config.toml
experts_per_token = 4
hidden_act = "xielu"
normalize_top_k = true
balance_loss = 0.00363
vocab_size = 4096
norm = "layernorm"
learning_rate = 0.00174
batch_tokens = [65536, 131072, 196608]
Below are experts of layer 3 (counted from 0) of a mixture-of-experts language model. Rows are named up (a neuron's input weights, with its number), down (a neuron's output weights, with its number) and show model dimensions 0-47. Each number is 200 + 20 x the weight over its row's rms, rounded and kept within 0 to 999.
Before each expert's rows: "mostly gets" lists some tokens that are sent to it at least half of the time; "comes before" lists some tokens at least twice as common just after its tokens as in all text. This comes from a sample of Wikipedia text that the model never trained on. Tokens count by the router's weight.

# expert 14
mostly gets: " the", " a", " of", " in", " for", " to"
comes before: " the", " a", " his", " an", " c", " first"
up0,208,208,215,215,225,201,200,222,213,171,235,188,156,172,193,202,198,186,192,146,178,235,229,221,184,171,187,197,214,225,175,190,227,202,171,207,201,213,189,182,186,184,202,203,193,194,214,208
down0,191,232,202,201,205,198,202,206,141,172,188,175,218,216,184,212,168,192,160,202,196,184,182,230,207,187,213,214,187,185,189,217,210,203,207,163,188,204,224,218,198,212,216,192,192,223,267,171
up1,195,194,201,203,215,215,207,212,216,195,250,198,171,192,190,197,195,199,156,161,193,208,199,231,246,217,185,205,185,209,206,171,211,162,207,200,217,172,227,178,206,208,189,185,216,162,182,211
down1,176,188,193,214,236,210,235,210,201,188,177,198,209,202,210,236,226,168,195,195,205,183,180,181,185,213,222,208,196,185,232,198,168,182,226,212,222,196,237,164,181,182,180,208,224,189,156,192
up2,216,210,190,190,171,207,212,204,208,228,217,172,205,205,188,205,178,203,203,170,224,204,198,195,195,188,205,200,207,204,214,208,192,226,229,219,135,182,222,207,230,207,173,180,182,197,184,189
down2,208,164,218,253,193,165,193,228,193,192,189,209,206,165,186,188,188,174,226,219,172,185,224,203,226,168,201,178,215,180,212,217,205,211,154,213,202,196,199,206,204,193,217,157,228,194,200,251
up3,218,181,225,228,225,196,184,198,210,189,224,195,211,174,206,191,180,228,219,223,203,223,201,172,168,194,203,210,223,233,198,197,191,177,198,195,216,183,200,174,198,220,180,185,200,206,207,220
down3,216,192,192,203,236,211,211,171,187,193,202,207,200,207,213,214,204,234,193,228,198,245,169,215,176,209,215,209,214,221,194,167,188,191,196,201,231,182,192,198,206,189,206,210,198,195,185,190
up4,192,227,181,200,177,180,180,205,201,207,221,216,213,202,200,242,158,201,168,225,217,188,219,238,188,218,160,207,211,206,190,218,197,185,208,194,215,199,230,188,214,176,194,206,213,218,198,191
down4,230,206,181,200,206,202,163,231,209,167,206,183,223,208,233,193,191,191,216,181,188,161,206,196,213,222,208,208,237,203,149,180,156,213,213,192,211,197,176,213,200,178,189,184,238,203,192,199
up5,182,161,200,184,220,218,182,212,196,200,201,204,194,209,248,181,227,197,210,167,210,194,198,218,213,208,185,170,212,203,167,223,178,156,213,202,216,207,180,175,193,215,188,189,190,147,224,216
down5,190,225,220,200,189,217,208,242,183,211,193,198,188,237,210,219,205,196,192,196,201,205,230,182,184,202,193,190,176,173,219,200,201,214,192,210,181,142,196,228,184,220,210,214,194,218,175,199
up6,210,208,187,194,231,190,205,236,186,201,203,167,197,190,178,231,204,205,228,233,196,155,216,228,198,197,188,192,178,203,186,218,208,173,184,204,168,210,248,218,176,193,203,144,200,211,190,192
down6,181,214,156,243,211,210,199,183,209,180,211,170,191,200,226,182,215,210,215,193,200,198,203,155,214,196,179,187,219,233,212,224,221,189,208,175,235,220,203,192,187,182,222,164,200,185,215,191

# expert 25
mostly gets: "ent", " also", " not", "ions", "ure", "ons"
comes before: " of", ",", " and", ".", " in", " to"
up0,206,189,211,207,200,210,224,192,183,225,244,225,204,189,252,196,205,216,189,212,232,239,201,217,206,178,213,179,195,223,218,192,219,191,212,158,222,195,187,181,159,217,229,169,206,179,198,156
down0,214,217,205,197,174,199,203,198,200,199,185,208,200,191,173,195,202,222,205,186,198,249,224,226,212,188,246,214,223,205,183,182,220,224,209,197,202,206,169,166,220,184,223,216,171,163,224,177
up1,238,202,193,140,203,186,221,207,247,170,219,183,193,147,216,204,199,233,213,198,194,184,193,183,215,203,160,189,200,219,210,240,192,213,191,188,224,205,193,212,169,197,196,199,193,186,191,174
down1,214,224,179,170,199,186,204,229,193,190,192,202,220,223,199,196,165,208,189,163,206,195,196,204,202,216,217,242,200,250,199,201,222,219,178,176,171,198,193,208,163,216,235,205,218,213,223,186
up2,182,210,225,215,201,190,192,204,190,176,223,197,185,215,201,184,166,213,184,196,166,210,195,195,244,223,207,183,202,215,199,168,172,195,202,206,223,206,188,251,183,161,195,222,168,187,203,202
down2,186,169,184,234,189,230,219,214,187,234,196,187,220,231,176,219,216,167,209,176,188,180,191,181,175,235,180,193,227,235,200,190,175,224,195,181,195,209,237,188,221,233,210,179,188,196,175,203
up3,214,192,211,225,199,183,191,172,206,230,178,183,190,166,250,204,168,210,192,190,156,203,206,195,205,197,180,193,212,219,206,194,214,197,229,194,196,191,199,221,203,228,184,182,216,240,214,183
down3,193,193,241,156,228,194,168,191,176,216,204,224,201,236,165,215,204,225,194,206,209,192,183,199,227,199,165,176,222,220,197,189,241,196,207,222,220,182,197,205,189,186,220,211,211,202,198,188
up4,215,198,227,221,200,199,206,215,200,191,194,186,186,208,207,209,217,193,191,187,237,200,209,195,195,217,223,165,193,220,225,168,215,204,205,195,236,186,229,174,223,186,195,207,233,194,172,158
down4,178,196,195,219,202,193,216,165,215,209,172,213,165,223,204,198,208,218,167,214,178,220,192,217,205,196,216,193,178,196,198,196,196,232,185,177,191,184,272,174,184,156,192,239,186,214,219,199
up5,229,222,223,223,211,176,224,177,259,187,214,190,166,216,208,208,178,230,216,175,238,195,186,220,214,191,164,202,187,193,181,214,169,187,210,205,175,197,199,210,227,207,214,204,197,182,182,219
down5,197,194,214,225,216,174,187,200,203,204,171,206,244,155,220,163,170,182,184,234,215,180,204,177,215,211,188,197,199,203,219,179,190,188,179,219,215,196,212,193,183,229,211,207,204,228,174,202
up6,161,229,215,161,221,206,190,181,183,197,206,186,195,191,193,183,210,235,189,172,211,176,196,205,211,198,198,187,199,222,179,203,231,193,238,179,194,238,211,165,192,198,186,189,207,215,181,252
down6,187,208,253,217,206,187,197,189,195,186,181,208,181,189,200,175,192,218,206,229,243,222,208,223,218,209,181,182,241,193,236,195,170,183,155,205,198,181,192,171,194,214,218,205,219,192,201,214

# expert 10
mostly gets: "/", " (", "(", " $", "–", " km"
comes before: "1", "2", "3", "A", "N", "n"
up0,207,168,203,194,201,181,177,163,210,188,217,200,177,172,210,229,205,224,237,207,194,200,166,203,215,199,148,214,183,205,175,225,206,221,241,169,153,186,212,177,175,204,177,191,210,206,216,172
down0,219,198,220,198,175,208,204,184,163,225,187,187,187,187,222,205,204,209,214,198,196,224,158,169,180,192,221,182,239,178,222,213,204,197,206,182,201,179,226,214,178,214,214,183,179,211,161,192
up1,174,178,224,188,229,194,200,193,238,195,213,176,187,177,205,206,191,195,220,189,238,210,225,196,167,164,187,237,214,183,194,200,178,209,219,177,169,202,195,168,208,202,181,205,195,238,221,177
down1,226,185,210,187,201,175,213,216,194,181,213,207,200,179,166,198,228,185,208,182,181,191,192,207,177,215,167,195,206,216,210,204,221,208,189,174,204,171,159,178,204,221,220,229,197,186,199,213
up2,203,207,205,201,181,180,210,213,200,193,215,221,189,178,205,196,231,207,224,229,200,198,210,218,223,183,196,174,183,199,204,166,181,217,180,175,188,215,214,173,225,176,186,205,204,168,165,213
down2,235,191,190,183,228,201,193,234,179,181,218,182,208,221,212,204,187,194,179,173,213,198,211,211,215,168,179,189,198,201,202,167,218,211,203,197,233,218,183,204,162,229,226,224,209,186,201,240
up3,137,202,201,197,196,206,179,187,209,184,224,222,217,173,195,233,217,189,178,216,190,209,209,214,189,199,183,214,170,201,168,219,201,251,221,208,210,220,207,212,218,183,193,200,202,156,209,198
down3,185,219,220,201,211,178,187,177,201,180,208,239,193,234,188,201,173,221,181,222,215,202,183,212,184,177,212,219,190,180,172,188,200,201,225,214,197,217,186,207,146,261,233,186,202,209,212,216
up4,221,202,218,178,160,192,190,215,202,224,206,222,182,189,242,208,211,210,212,185,197,198,192,219,194,195,163,195,182,195,233,181,183,250,187,185,174,225,230,189,164,198,220,179,179,197,217,157
down4,207,163,171,214,175,193,215,200,216,195,189,200,213,185,205,184,210,193,171,216,204,208,206,177,192,206,200,160,213,145,236,202,214,261,199,159,223,186,211,229,164,154,182,190,212,171,204,190
up5,182,207,189,188,181,194,201,177,200,213,230,212,194,176,218,249,189,178,175,220,191,190,178,198,206,207,202,215,199,209,182,228,156,204,217,188,190,167,218,211,195,184,204,185,205,196,208,178
down5,189,192,187,200,204,230,197,183,204,201,198,195,186,159,197,187,201,185,208,200,205,230,191,172,182,186,235,215,229,174,189,217,246,158,196,203,187,193,165,221,186,207,232,232,220,216,179,203
up6,224,200,212,203,211,202,210,174,217,200,220,195,172,204,192,205,205,185,206,185,193,215,215,153,212,217,200,174,205,220,203,184,173,224,239,181,131,213,235,217,215,173,208,203,202,170,179,207
down6,219,210,210,218,177,206,202,177,187,203,200,203,202,184,198,234,214,208,239,182,186,209,235,192,181,175,190,207,218,179,206,199,197,208,182,221,237,211,198,192,214,193,162,188,189,193,210,218

# expert 17
mostly gets: "ity", "ry", "ance", "ton", "ement", "ley"
comes before: ",", " (", ".", " and", " of", " in"
up0,183,177,220,209,210,177,233,164,221,236,186,216,189,232,205,217,225,183,211,193,201,208,201,230,177,227,201,185,217,208,203,179,180,227,194,188,159,207,175,166,218,180,225,180,162,169,176,173
down0,209,231,160,219,193,221,174,232,173,204,185,187,182,182,208,163,172,201,189,163,203,203,184,170,213,217,209,215,265,197,215,187,229,174,196,192,213,191,218,209,207,194,192,246,200,230,210,182
up1,231,183,223,198,183,192,211,190,202,212,205,232,230,197,224,193,171,207,220,204,184,210,216,204,170,212,204,211,180,222,213,190,183,248,187,214,222,162,177,242,231,171,172,196,209,207,233,140
down1,176,225,221,212,199,186,193,188,209,186,216,196,182,162,183,209,194,216,210,164,204,189,189,180,227,222,189,216,225,199,209,192,224,209,179,224,180,187,212,206,204,222,178,153,218,223,195,227
up2,200,202,208,200,232,220,197,155,196,210,196,155,206,195,195,224,203,185,190,202,171,221,193,195,212,208,222,165,193,192,205,202,178,247,213,175,204,220,216,166,227,180,181,202,193,214,205,209
down2,216,242,188,200,207,203,166,197,183,208,191,177,227,187,160,206,196,199,204,208,187,198,212,179,195,164,187,197,193,181,179,193,181,211,216,217,197,185,206,232,189,185,223,225,245,222,178,172
up3,187,175,202,223,216,188,191,183,220,207,215,201,182,194,220,196,187,212,228,208,201,203,199,179,205,218,175,198,199,184,182,230,181,160,215,220,174,173,224,183,227,214,236,202,200,179,224,202
down3,205,192,197,233,229,236,198,194,189,181,188,211,192,219,167,214,192,206,162,200,213,194,213,178,186,196,172,226,223,187,230,207,234,200,191,240,209,205,174,208,196,205,196,179,199,194,171,192
up4,178,211,198,215,171,228,179,228,199,209,227,214,196,200,216,187,250,255,235,213,180,202,183,186,180,198,215,221,218,199,212,207,197,175,214,238,193,219,174,147,203,204,188,179,178,190,190,197
down4,200,173,189,206,218,174,193,194,210,187,185,223,192,203,184,216,173,178,204,193,208,188,210,168,204,211,163,207,189,185,196,205,204,212,189,202,189,221,216,236,188,202,197,208,153,205,167,207
up5,165,200,248,168,208,205,199,180,197,226,162,197,208,235,217,188,203,198,165,199,217,168,175,182,197,186,228,187,178,233,215,204,187,239,232,213,205,225,229,180,195,227,174,184,232,197,179,217
down5,173,214,195,206,216,185,197,197,176,169,226,180,190,185,192,213,184,202,232,206,192,203,198,214,161,223,175,184,182,178,224,193,176,187,171,201,206,227,214,254,185,198,198,206,182,210,197,232
up6,183,230,231,202,187,173,169,204,181,134,206,175,192,181,194,237,185,197,204,200,216,195,192,210,206,201,198,219,202,198,190,210,181,180,213,224,206,237,178,181,207,220,161,160,154,194,206,186
down6,226,196,200,212,217,210,206,201,213,216,185,205,215,208,175,187,231,197,202,174,202,210,209,202,198,205,203,214,245,220,209,219,195,231,179,184,216,196,190,218,209,171,174,234,200,211,203,195

# expert 19
mostly gets: "\n", "==", "===", " It", "The", " =="
comes before: "\n", "-", "|", "==", "The", "==="
up0,183,197,215,194,195,204,194,207,201,213,192,187,218,179,203,178,219,234,202,203,175,209,187,222,187,178,191,214,201,211,227,211,181,213,174,199,204,207,254,166,223,231,192,143,200,247,174,210
down0,229,179,209,180,181,188,216,227,183,219,158,197,172,179,198,213,178,187,189,188,180,202,166,223,214,209,218,170,227,185,195,216,218,180,157,184,216,191,199,197,206,231,234,181,193,184,197,179
up1,211,177,227,186,198,205,203,212,210,209,208,244,193,206,168,196,179,206,199,177,192,142,189,209,176,209,206,217,205,196,180,171,191,266,208,205,154,220,203,211,200,205,203,200,174,185,202,209
down1,196,204,200,223,169,174,197,225,208,203,214,202,188,182,215,215,181,220,241,198,210,175,167,186,201,190,185,178,180,204,191,177,192,179,232,227,202,234,174,208,232,205,226,171,178,182,218,177
up2,185,224,221,189,182,216,185,206,193,185,176,182,197,194,202,233,219,178,205,185,198,200,207,202,206,224,223,236,218,198,182,185,155,222,216,191,217,213,223,233,176,182,204,159,179,204,213,201
down2,189,185,224,174,156,186,201,205,189,212,165,198,205,214,171,193,201,214,211,215,198,195,199,184,217,199,185,182,189,204,226,196,171,232,238,230,178,212,211,216,200,188,220,223,185,231,208,215
up3,185,236,192,212,194,221,204,169,197,184,181,155,195,180,224,191,210,231,212,238,192,183,174,200,220,212,189,218,184,232,185,219,206,204,209,229,206,199,208,184,215,148,221,198,177,237,226,185
down3,214,188,199,194,180,239,188,266,233,176,199,236,214,249,180,198,185,222,185,163,166,221,199,203,193,187,204,205,221,234,223,201,206,169,238,212,195,205,166,212,205,198,198,182,198,180,219,223
up4,197,215,216,201,186,209,198,179,207,201,209,184,200,222,173,161,225,218,181,239,233,182,190,190,211,196,207,152,198,225,186,192,189,166,206,164,182,156,191,186,207,220,186,157,201,238,184,199
down4,198,228,216,227,236,206,182,194,206,186,211,180,186,200,217,199,218,176,189,198,195,253,181,193,169,217,210,179,199,225,218,209,196,174,217,210,216,177,174,171,201,222,183,173,205,212,181,237
up5,199,197,195,204,188,192,157,216,199,190,208,203,211,226,200,209,197,192,206,204,188,187,199,196,178,183,201,187,187,209,175,215,200,218,221,210,191,182,221,194,239,227,239,195,217,200,229,223
down5,208,189,175,224,203,212,237,206,201,259,198,200,243,228,210,218,205,215,205,192,206,222,205,221,195,230,168,195,189,220,189,171,222,221,204,214,209,183,194,203,205,198,174,215,178,179,197,182
up6,178,200,209,194,232,210,193,200,213,208,172,177,203,167,220,170,170,228,167,198,195,219,222,222,216,198,212,261,203,204,221,219,180,214,216,214,232,191,207,176,200,173,185,239,195,189,210,223
down6,192,176,180,211,198,218,235,201,239,202,209,192,176,218,216,253,172,217,252,189,203,189,215,177,199,194,220,160,208,210,201,171,227,202,192,172,204,196,188,188,179,207,163,192,212,191,222,185

# expert 4
mostly gets: ",", " of", ".", ":", " in", " for"
comes before: " the", " The", " a", " and", " He", " In"
up0,212,147,228,227,172,151,178,206,196,206,169,190,222,192,159,201,162,202,188,182,190,174,179,217,217,206,178,188,214,218,192,234,196,240,176,192,214,216,222,166,194,201,172,214,194,237,203,195
down0,194,211,158,181,214,187,177,183,175,151,178,186,197,206,183,184,227,198,236,226,180,187,215,163,207,231,202,187,206,205,203,217,203,189,171,232,203,184,220,230,180,221,233,186,210,180,193,189
up1,228,192,195,218,229,204,200,126,194,194,195,173,210,180,220,221,208,234,206,193,202,217,187,205,227,216,184,217,172,187,204,188,184,217,179,174,203,205,183,179,202,216,195,186,175,197,241,192
down1,184,218,192,202,213,177,231,217,191,183,193,205,191,204,187,181,187,169,208,225,212,205,184,209,186,146,205,227,169,209,189,205,207,233,196,237,215,205,237,255,190,189,180,211,191,187,203,204
up2,209,212,180,203,231,201,174,200,189,192,216,240,243,191,204,217,186,191,189,201,206,207,178,193,146,223,200,199,203,219,233,185,214,196,222,201,176,220,156,147,234,190,212,184,248,188,179,231
down2,191,172,196,216,211,183,219,207,232,230,215,187,232,186,185,243,257,180,219,195,214,218,169,228,191,233,213,176,196,178,205,202,204,208,174,157,164,193,194,161,176,196,226,225,205,196,219,204
up3,213,187,203,188,197,194,213,187,190,209,200,204,214,208,214,204,219,206,198,221,184,171,178,220,217,213,190,221,208,228,258,225,198,211,204,198,197,194,194,164,209,175,161,208,217,160,204,197
down3,163,199,215,171,162,238,218,206,216,247,154,206,178,182,205,217,189,178,206,176,249,198,187,195,201,222,205,183,163,181,202,191,226,182,184,216,178,180,223,194,192,224,215,187,218,206,233,213
up4,164,204,209,184,195,148,193,230,200,191,208,200,188,223,199,166,194,214,219,212,218,199,232,215,198,204,210,194,168,182,186,195,184,179,238,195,205,203,219,215,211,196,215,197,219,185,179,210
down4,183,201,185,214,225,200,179,242,167,161,178,209,199,203,211,192,179,189,227,191,230,197,195,195,200,178,192,175,220,147,235,200,169,236,222,216,198,176,237,205,197,203,209,259,201,211,194,214
up5,209,137,225,205,200,191,167,161,176,197,204,232,215,224,219,208,196,235,201,225,195,219,191,182,237,204,203,179,208,203,251,203,219,180,169,205,220,202,193,228,184,189,212,188,204,199,218,147
down5,198,195,181,238,223,208,209,231,207,204,209,192,194,199,184,149,209,211,239,185,203,216,199,213,196,190,174,217,176,214,184,199,178,240,195,219,233,215,208,196,204,218,165,194,227,195,207,212
up6,219,188,199,186,211,211,187,189,194,181,172,162,190,208,185,233,234,224,178,233,208,178,189,173,225,225,202,242,201,220,208,215,169,170,176,192,209,196,203,176,206,214,172,190,208,163,193,162
down6,197,188,220,202,187,231,177,183,220,190,165,244,196,211,156,199,157,220,224,181,217,219,188,191,216,215,193,193,196,212,194,218,210,222,195,205,191,192,209,220,183,224,171,198,214,247,185,225

# expert 9
mostly gets: " \"", ".", "ans", ").", "\".", "vent"
comes before: "\n", " The", "|", " He", " In", " It"
up0,211,187,222,187,214,228,211,196,186,190,176,197,194,209,168,202,229,218,213,214,182,194,179,180,245,243,169,192,208,215,187,205,178,216,161,161,175,260,213,210,224,219,178,167,209,195,229,193
down0,204,216,245,242,205,196,208,212,225,173,209,232,190,195,196,222,163,211,222,218,222,197,208,178,181,197,177,198,203,201,173,202,206,189,203,216,213,155,173,214,202,203,199,232,170,201,169,199
up1,222,181,198,209,185,219,199,200,183,208,194,186,195,215,195,235,205,206,184,200,176,186,199,207,211,201,194,180,201,191,207,226,212,177,169,153,182,183,240,165,223,228,201,192,172,229,231,204
down1,232,176,202,202,186,161,202,224,223,176,219,205,207,197,201,186,170,167,218,224,200,165,191,166,179,208,191,177,251,185,190,181,200,191,222,192,197,212,209,192,216,232,212,200,203,240,201,204
up2,212,188,206,206,176,216,218,166,216,182,207,192,186,198,206,220,193,223,189,186,169,207,171,194,174,213,197,181,191,202,218,244,170,221,205,171,164,209,251,206,197,210,170,178,177,207,210,200
down2,187,230,185,246,199,210,206,216,198,202,235,189,186,174,203,174,170,210,204,176,202,190,194,204,210,197,164,165,200,215,206,204,210,208,203,171,221,198,188,203,228,199,192,221,210,183,193,188
up3,237,194,220,151,213,203,200,194,190,199,207,185,200,183,223,194,202,194,206,241,186,234,194,174,202,188,181,196,191,196,193,233,199,203,198,209,236,195,199,217,202,193,198,167,182,194,216,195
down3,190,218,254,201,194,183,206,217,201,224,190,232,192,192,179,214,218,161,210,211,201,206,193,217,196,211,221,220,197,175,170,233,185,201,164,203,211,206,171,172,205,213,219,169,224,193,194,197
up4,226,194,222,205,168,212,183,203,188,198,194,200,200,178,234,212,249,220,218,226,199,186,186,173,222,192,221,209,205,228,177,188,178,185,204,177,224,202,221,217,221,197,193,200,194,206,167,173
down4,207,206,182,208,215,183,163,184,185,218,194,223,227,205,198,191,185,190,185,214,206,217,185,162,204,199,208,173,186,181,205,215,197,228,206,220,183,172,251,225,211,211,185,227,200,199,172,187
up5,207,202,220,217,201,157,173,186,206,197,161,187,212,239,228,191,187,206,210,196,213,161,169,218,201,198,187,208,188,236,213,219,193,201,210,190,248,176,240,187,220,208,174,183,184,175,209,219
down5,209,211,180,205,207,201,228,181,178,173,177,207,204,221,216,178,183,147,241,209,218,208,237,216,206,227,187,209,237,209,213,212,155,176,197,191,229,164,209,196,215,198,203,230,193,232,180,183
up6,204,169,200,183,193,195,204,203,202,200,211,225,188,213,213,239,177,222,203,215,208,178,202,174,183,194,181,218,199,227,171,217,213,178,226,204,187,205,201,185,171,224,176,196,194,196,230,226
down6,210,184,199,232,212,255,199,229,204,197,214,200,199,229,178,198,199,213,201,148,193,229,198,188,213,214,172,225,194,221,167,205,193,217,214,171,189,194,185,168,204,203,200,208,224,195,188,214

# expert 13
mostly gets: "ive", "ated", "ating", "ative", "ace", "aged"
comes before: ",", " of", " in", " and", " to", ":"
up0,202,219,221,149,218,194,208,184,200,230,205,191,227,200,211,188,245,175,201,206,177,205,200,187,206,227,186,179,180,213,198,219,206,188,215,183,175,209,229,148,205,224,235,158,207,164,188,211
down0,229,212,210,210,241,203,176,184,219,191,177,179,234,227,231,174,186,216,189,188,198,194,210,204,246,177,188,211,227,175,224,194,221,228,178,203,248,206,187,180,171,183,200,178,242,215,216,188
up1,187,204,222,205,244,211,171,187,192,203,202,191,203,149,177,196,209,199,218,196,199,184,224,209,196,183,221,176,212,218,203,177,183,190,222,192,210,215,214,228,189,173,231,202,198,187,201,174
down1,192,209,174,191,199,216,207,206,189,204,151,202,232,208,167,207,182,227,204,205,194,184,151,217,217,182,191,191,231,169,187,234,194,214,207,222,213,176,209,202,168,224,212,200,188,217,206,206
up2,198,189,217,230,196,217,189,159,223,198,196,204,189,208,201,221,208,184,225,221,218,186,234,244,185,227,167,218,198,201,180,173,217,198,201,218,204,214,184,142,231,183,193,160,200,224,193,219
down2,211,190,176,223,224,176,194,176,196,212,166,182,211,225,207,200,190,199,214,194,212,170,221,178,240,246,168,221,216,216,190,214,232,211,219,188,211,214,181,185,180,197,191,234,219,173,183,175
up3,211,178,180,182,181,188,212,190,210,181,204,216,220,174,188,180,193,223,174,199,199,198,228,210,231,196,184,206,214,229,217,218,197,182,177,191,157,216,191,181,163,181,204,215,190,198,269,200
down3,191,193,196,210,205,205,237,216,205,211,236,180,187,214,209,205,195,208,200,182,224,185,165,193,181,202,187,225,204,162,201,194,155,190,214,211,217,199,240,206,189,195,197,191,201,186,178,203
up4,202,172,226,200,209,200,220,196,200,215,172,203,201,182,217,176,209,192,209,163,180,189,178,190,235,183,199,164,192,257,177,211,224,194,162,161,198,168,185,193,211,212,236,189,155,200,200,178
down4,195,218,220,214,176,213,220,181,228,199,229,228,208,198,210,180,202,189,216,211,256,222,183,185,162,208,214,213,204,195,225,222,171,190,218,255,188,188,201,216,231,175,204,218,208,220,179,201
up5,183,190,183,216,197,225,172,187,209,192,183,217,180,188,189,204,216,224,208,204,200,192,198,234,193,203,203,213,185,244,204,206,194,186,171,185,219,175,191,206,205,153,177,200,211,177,225,193
down5,215,200,244,230,233,190,221,149,197,200,196,183,200,198,198,191,156,186,228,184,215,221,198,169,204,185,206,231,217,163,199,230,184,186,214,206,180,188,203,209,202,188,227,228,195,199,212,238
up6,191,206,206,167,212,214,203,204,174,220,227,212,231,212,215,209,171,196,188,226,180,179,221,197,220,223,204,196,179,185,199,222,164,230,204,197,195,194,194,208,219,195,171,218,179,220,248,212
down6,229,233,193,189,229,224,201,201,182,186,196,207,196,215,195,195,203,191,196,192,203,190,210,179,224,187,212,216,166,199,197,202,182,207,201,233,222,202,213,191,177,178,185,233,209,235,180,205